From a checkpoint of a small mixture-of-experts model trained on Wikipedia: 15.4M parameters.
Below are experts of layer 2 (counted from 0) of a mixture-of-experts language model. Rows are named router (the router's row for the expert), gate (a neuron's input weights, with its number), up (a neuron's input weights, with its number) and show model dimensions 128-191. Each number is 500 + 25 x the weight over its row's rms, rounded and kept within 0 to 999. Numbers have three digits each.
Before each expert's rows: "comes after" lists some tokens at least twice as common just before its tokens as in all text. This comes from a sample of Wikipedia text that the model never trained on. Tokens count by the router's weight.

# expert 0
comes after: "\n", " |", ".", " =", ")", "=="
router:520507525487510478476565476504494512518498508480529496491490469511532485492471473482478505515483476499498523521552491475523472521502513490542481473505471543486518492472456472528544451511522504
gate5:486492525482496486454499486441529478517510491498488528487490479496509506424483497492533460503490479464508500465483530443510453507530538495519560476481505525486501514464497478556513499498505483
up5:525490493426479500527500479466532493469458537458444505500523514507515491483515508539511478504504493475477516481506542493507501524521492529505458476509483504479526540499482473535531529479501530
gate6:541572498490467451502471500533500534531483532529469512519504508509508470522479495460492482499522476506484468505515516468499529489447508476477513502498498510464520507484519460494518520458538528
up6:505443451486514490485557494489585493504457518480500471472468503488454504491480469499501542525482525544474530478472507506501518492465490503513499488520492512466487522514523492512529494558496469
gate7:518459490529525512483526456458526492492480546518540515519515519493475514470525485490484471469491506528488505537556537532529491459534516510522515488466478490498508517498519531499475520518515445
up7:444495512484491519522496494516512497498579518492511514452465498516539484515501470462505478475513469470497511543492437525539470505474505476525552516541469529522464494495491504504532515499511509
gate8:469480493510496478560503513507511504483462472509482517497458486512475453482493490527497576481477499514512503473488506466555501497504541476548502499523533547469486506503483545489482460554452507
up8:479485477475501528465465443470484474496511454450471516477540496500508499527509505475495480502499499547511534515528521546522480498509501487505508513518494496478573464525478516509525516497496494
gate9:488479479486496409479503528498486499484467495574511504503501484513477526463497489536522493526494518507494502533532493506497501560495467512520470487491485519471527512470450507481479490507504482
up9:505486515480454507551490477507509559512533485511527487478474504479494488478510518482499459536554522510496465506503553500481505505474531488490524524460508512514519488512476526506504510498505484
gate10:494480527493491486530475494520477490486556533470500501476476472514500532486498472529518535487542559549510530482484493525468521532485493502507483508483537502511525501474480483498513477509505478
up10:494511488508495499500525462516462484573485537510499522550498498490523493497467507492473491502480506505500496515523505491479482485505505480459495521502497525449479498478496523454468486506456504
gate11:484498514499488474510476498497487498491441557447518482474432542505497487503470461528476460472442503510511544507489492509533510548532490452526460516520499520527503498479494542503499481508521496
up11:500532504541505481518535487470508482475475522444491515471518510498457478521502473529503490523520465566489513460495529479473504508447490488482506508510463490539515501488504507526508525481457474
gate12:509490482499491512473471489507568433540515469494474531496498465493494528488506507455497514497510494480505466518511528488516475525440499508500466489511471467512497501468452487460526457486487499
up12:509503506497509457529453500545523502495509493509459492519533476539495497512475500514493498501453503493494480501516498494531497499515469494492471522545525521505499470488456550482494560582469541
gate13:506459556536513484494528473508522517506492494524556516470517504489570510504499512509496503505513501454501486458499526466505547503548504511486503511462531475479497494528496464485492455492506528
up13:476503482477461449570474490492479492457504463462499492475529477510476539471484534472524536498488460495513492518514520497516500493476502490477469505525449518538511501503482459444435483523468461
gate14:494530531505518504528479500519477511455485519546543444490511485489477526480470511515508513510552471507496534532486497519466489497493491515503467517508503430505495537479510520504506493516512501
up14:555511488501480509493486538481471504472503518469513496465515464471511531519477486523516536527423539482475556534483481493441524521536521473504507454489508565472489541497502555453463510526503464
gate15:499484507470488528508492551503505500479500537520511524508504455500517517505491489474507530461529465505494497502503522474550498515472469461480483480521478522445506496494485499544521429513464521
up15:512494491471542509495533481462455461499515514512503455485528463502452531487466545499442473481509440436553524464487488497467540489513503506464489511492524484486538478492499490468522496498496471
gate16:494468452471517507511492437482500466502522500508482502515479500541550514518475497475530504510503513523537486502507511534450479501521510547493490523496513513503477512516527502481495529497508485
up16:453518500457475522489505495482520491479488520475463525440510535475490482500507495486494522490517537471483456518494448507524518498499492544495491519512493495478505469521493508503459487516507575
gate17:468484561533516534474463476503518533505525516500478471471516530520502475473525505467495489527467503486501519503479480521508486528469483513523480480498503514518500531465506500452495536516529485
up17:494486493495508490526550459508538489521475454482479502489532501458499507507490496493487521499537491520458516489500522530520519493476534454490547480530470481496472492494445526519476508473465491
gate18:516442492474484503548474460480489522522527490468495549508454514516499524475502479496451511463505506524510541491529507477524506523465533489532494523508481525500487454491506506482522497496520520
up18:471507513467503512527489500476495494476452543540512479529512519493494539450499486580525513548494503465525484489468486501480537492526520511508526473479486543529493473481507486541514492523470503
gate19:484503521513503503509444470516546500524517501541486475538459510469482480471441500492451501481464524453483463524520523496536485528515583481513468490502489500532531512507501484515505506488505477
up19:503482504467505462446499464504466490503484530507506497477478515454498515483526512519510547484481487519471513523500498492530481528477458462476514502493506534483503530557496499512471498510526547
gate20:513518578545509478494502509533493511507518495487498490565463551495469508540461527487480518512525528518490514503462481535492516531482499492474484473538527513532447456471526508483515500502460492
up20:532494464453461484467531498523471509513526512501505503500468500502501493451510493458492481502474468514479509526477465512474481497493469549500493487475483459504505508505492490537486507477533537
gate21:521503457520520472493516411500502476461467516517488525503519480484546491475571515505523503531495547510532516489483511528500499559489506477480521489521548520518472490526494485537520490542495512
up21:496494489554483461488512519560495508514490482492514504501526512478517465524494458482471490497476546513583510495499482516516533460426418553496512499501516491549529464497484485515544509502501478
gate22:538525502504498487534524455513523490527541527528473504520502487487510456451524485484466506518519483504503490492512515498520497441500489475484499483483544507494513483516432484517503503514530482
up22:505486529479510504503479484479506520490503483519489514528538532491529543561473469506436532488496542509515442502491524485507528510541477503477538512487509518499468511462491509517516473537497472
gate23:474494521505539462508494490478499482468508473532464481529496508489477544476481526497490499510512474526498499525521502480477482482495513542489517512486502530444515500528508484511443525494459497
up23:444532466463488551486502500503462510483516495485496465502464506470472472561518475489499484505545548528490473524478522492513480514509518521478499535475513498502525520487493467511516526452493491
gate24:510522495466542510497523501450472508567462502464495492507512533482503493485487462446454490503507481520482482503482500506498469506517478496519443495479508487480510473525457459490508550496476518
up24:491478505508463511524471507506482461518529501485508535551482436509531459496477490474499479480525528491502504509482489522512547486529475507497501503478498543489484456530523506503485455523472499
gate25:482508505497476499514548463531528472470437534524532496505452520522481454509468476521486444501534510471517521469476494514492464507453492477515514516538465524523451529461494491504522477534510506
up25:519486527500494500492518530506474497472505482507493510477530539496538514471497474478496500496503535469467542508480458544496485447524521495522521432494489445527491482483497518550496507528493527
gate26:516467458506521470524512486467536499548453506497495525535463483475490462544477464519500506548468484520464474467490541482512493492511480463532466526514508524510554488458494468501492528492528531
up26:502555516499454525503517478546526493423553503511503520486460464496463530490509523535508515492532499486522539486501489531488499501556507488494501524571483499528497502527515481484521490459529508
gate27:508501525497493508510510473512528459472522524541516488480509507486559522514539498505454468485492486517473512500522499502515485469519489523456514554523524482498515529530481449525480511516515476
up27:482498515499506469522529470515478508508523521489449494496524465505472506500494473497481536477468509468492484527547560487488492487545497515496509502541505503495455505522505496489463527501599468
gate28:487537499444462534502506462503485503477500502482509515526539510531475501523474528448497520496521505544475503531470499482449542531497480512546535533530491529468495540484475496540445500529526484
up28:493481474542498495485505493527499526494472487517499451452502479491487484478513507517493525512482465558511488493525492530513522502510481512473495493492536499525478505537490471549488499485508477
gate29:463498520484523489515513547504489503510465472496502524455506504528537514455465536517510501480494489511514516527536529506468466536547521505534517539459488446489495489448479478472561436506471506
up29:510522485509444472505476501493543502443511515480520499509493516501482469496521532495534488502495461453497503485492544509494525509509487510543504548457498510482555481490475484494475463536444490
gate30:494490509420462503492541498493495513491476483549500481507515478516493492462552486452466502467483505455508455472485504513509531495487500479483478500469500486498493517501493488520481465514475492
up30:442541529492524533510495546525551496507541478502551491518455488516501485522497509511501517472518491501490515479551520480510528523495530487481534514513484489505465502554454435523498471532485551
gate31:504490523489523522484527487512486494487484446506512512523523496549506524493487494487541523509504487458552494507517537475487508508458478479502515478496494499484476518482466479527512450494519529
up31:514475492505513497490495472514463518483482502498508497533481499510491478480509482520489531521512497497485509510503446471534520514472527541506496527520515507481495481502515521493494480530491557
gate32:519435518530515491461531545500491489515454510500477512529531526483480523479481493490506499438461552496499516470501503529530454512491517508521476492491480501503564455495428504474518530496503478
up32:529530519488496551496505498490507465488497512520489526503482507464470502506515491469541472493538507473477512529551533467495485557490450532504511508500458480505500528524495527505515519483526475
gate33:533514523518509496505547479517497512532496466498460469495498549480455510488476512493453526499524502553491489531488531516493498524444525528521508519504450512515464525511473511512514496482467486
up33:525470487479526490479505542489490519524488491471477502487482528507467466536451548510518483469501509495509485521534530481493512526467512553527500518529476512505498480515478543493504483460464531
gate34:514482495495510511524490510495469461517529567488510541550542493510529490514490505464529510478530507502485509495478523483499495528470507494515494494480494500524484493515510502523512489518499541
up34:505511520492497483517481488505519522504498501472493462479506532496475532518461528474472505500502467524475517500464471512507533479500446550513512509495528545518476485535517509518496513517491509
gate35:468513508509494479483502537493471472468455514483452512498510505517495466498500527493519498489500508503496508546502481515496522485519535495583514585554537461530415467489510472520484542508508480
up35:509499452492535490505504497468510509472536483471518519513496527475462477478492502513531486498420512488511508515497468542457496484480461547553522487521483519512482502515486452491493498466464499
gate36:517484485519470480466501473490512485506561512469496461464482525510520494481491530502532451516492513507527495524523512526484447508529484500505509525483528504503514458487492521507493501508526476
up36:484482440484514492502499463544483541493533509507523492513538490505499477485504530548486534482421556496527484501494490495484487516453501519526479538492497522527472492464477504495448458502508535
gate37:493503507472478555507520523539462499487485413498515495507475509520503452471461494504511504501478474490481541489492537472476485505521497477478458524507474472469503512507492497499491481537464519
up37:520468489524491513531512473495517515530477496539481506492491515479476489532509563494510510461470454502541481498493505503491510511515493540483519551577508502476506460510487496496495459498474510
gate38:490537526469517475516509445479506454503500502533522502505470515524520491460525487457514488534481488528490522521508545533493435520491510472523507528468507507535493480485488488483529507549516509
up38:472491524491537478508508485519507497531508472467497504499543486507487469466451443460490489570507511538534478472498496545492512473557515468509519484537520527485464503538519467502487523509466500
gate39:498460484478432501518484499500521505456495537481486491494431505496481524507489458505445492443499482484499519493516512530515509519514482552491472459522485518473498509499525471497486518525492475
up39:502494452500482531486519523501478495460524524516531488501507532482454501530534495494536488503558487491494509472549514493516483500467511554466501502533471497515581458492494488476508465504469479
gate40:436510488500505509462520541497486544492479503545497487534491464498533505502550507501511516484504454538514543479521528503479504530504503522530511474507544521543527504515482478450488477523541520
up40:536494468525460500503498460525512508454442490531437508524492517526491484456501489451541499540456479479490467501451541520494504472541485478519498509532491455481490506484492504496466502538492479
gate41:486470491507450483493526509494508480534497481456491529458546464500487525525501535495520520454502495530494500487489463496513489467523502493513524517509493514498499540501549455503505544469482461
up41:474512528470471504480511520512522520471485529514567503498495442503527495485505529464500476465504516491479506469527535487498516534515482525515523506450493548496478504546531520475470523510462476
gate42:468534512544460542518526513501548524529524488476476495503499511494549469524493514517521542473493479474550510488469525482488473500469480540470519509497533524465512485478513503525483530484500519
up42:516480481466479499530518499477489501456487536508489554489536523515524508522482480513474501473455540524509532480540491507515495525524540510500470541488442529526497461523521491514517503497532483
gate43:529486504526504505511498517520518516525466482512524492482528514524460450453519494539526485460511514539557538535510496494493533501503565490536519512494593525504508524487446503512480500543473533
up43:489581474486542488546468487556500476481509529484503510474586500508484511519516525522515491439485507524512521502489482505479529496453494466510506520482535523479519468486475486531469524554460469
gate44:499521465486515465493503455505527554477535463493532535505502547525511457471454494497491517510506505486527519548493520465501550495513482472527488550510532505477474526440479482502500471479502513
up44:510494500548494463443508459477489501505511505533514478518442554502483485458456514471473469478490527479510513515483499502487485498463454517574482544553492517486495477464500543484483512494481513
gate45:496480524485495544480480488472497527506520499507471551474479503426512450521485488476528499425505492525491513477496525483534518497463506435496488551462481492487527529501495427492520480493494495
up45:556493501511492519511481482478506470505486482538473493468550485524503521499539525469508492498524522464480482544443483520510491553527500534469538540460491493504516503524514521513487492490488502
gate46:536511475515453479495529437489562527519471489470523515469472479503488476469514520493524497474451507505508523507512530477499507502511530475497495515517475508471507496508537519551483491534482492
up46:496502510488469521478474511516405524468487514519507503501521516512554505499491463474465574503488519541423461517487486543507476520514458548499457483533475472490482527528514478517527523507494500
gate47:470522473490491470526489452491517513508504477535490485527492464527493544537509536513499502543529505491496484510508560463537522485491475444445489489433467486521497465516467498512492509501513508
up47:471517528482486479501530515488483507452508501502453487501483526507513489505491550511505510509512495563497499544468504418514508511512460502508517517493504481529501472494510521515490523490553481
gate48:534438512496488535476526490481532523542571556576514530478488504500521503474471497464503495497517505485438518527519480502496455497463545535493484471468488474507491490472476533434465499511533478
up48:509485497502496516461491482497493481497468537545522560505549496517542535502509523485497507498464471463475530547499491495481491509512536489504485509481478465490471534524508510489493513525544515
gate49:516505503517555464540509513488497462494500479512510516496520558537470460445458478479437508524489528496491506510433502533497501468503503496534455530487478484455486520495524553495496480501464522
up49:470518502503459468507508493473553466479504485479487479457507523519487449511473503476523500502485479455491498492480536555491514499469475540508477461516493514504483543464486526507537488513535474
gate50:524469524502510508493510521492501499515487484450516505500513513511504495487486511512488515506513467485470496497531523443506481510470489479541491501477532478472500540519528454493509493516524506
up50:511524459502483466502533571492470485473537536529486486516482482483497491475498529541530503476497504535529475505478511519534519504481506508490484515504493475547504510503514486493496506488517441
gate51:507508480433506521475493511484523499483488486546509506495514475519518472514472504507490523500517468548478513485494430497532499525485531476485476514497527498532514502491481525480528491482513451
up51:516461525522507494514492460480497520541512484559519509481524503516483494534493509523530492514510503525528512521513501487516480489494515532497445482459524529542502546514534517503462508485531477
gate52:486488508520533517482479452477509484502498471475474457494474523515542511508476506524460490472480505530508488542548486524524462476516510490531501514505470472524460474497489456529510505484507502
up52:474556536492508516469508542502477511492466545489499499461498511463535491498487466480471515478435543556485520501533494499453499514519409495483535489483456495500510530474505478474496477501500505
gate53:484488527474463499504500508523516504504501481498545494481538489494509487476505474520482504527524448508467499507500533496534521487491476476488512484522482458473480483509479456524499501500484491
up53:505529461467509516535502499496489497486498525486490496518494481517455501503510489511492525531471481491496533498525517534545506504488501503495471487509520471490545538478485489511490499449540491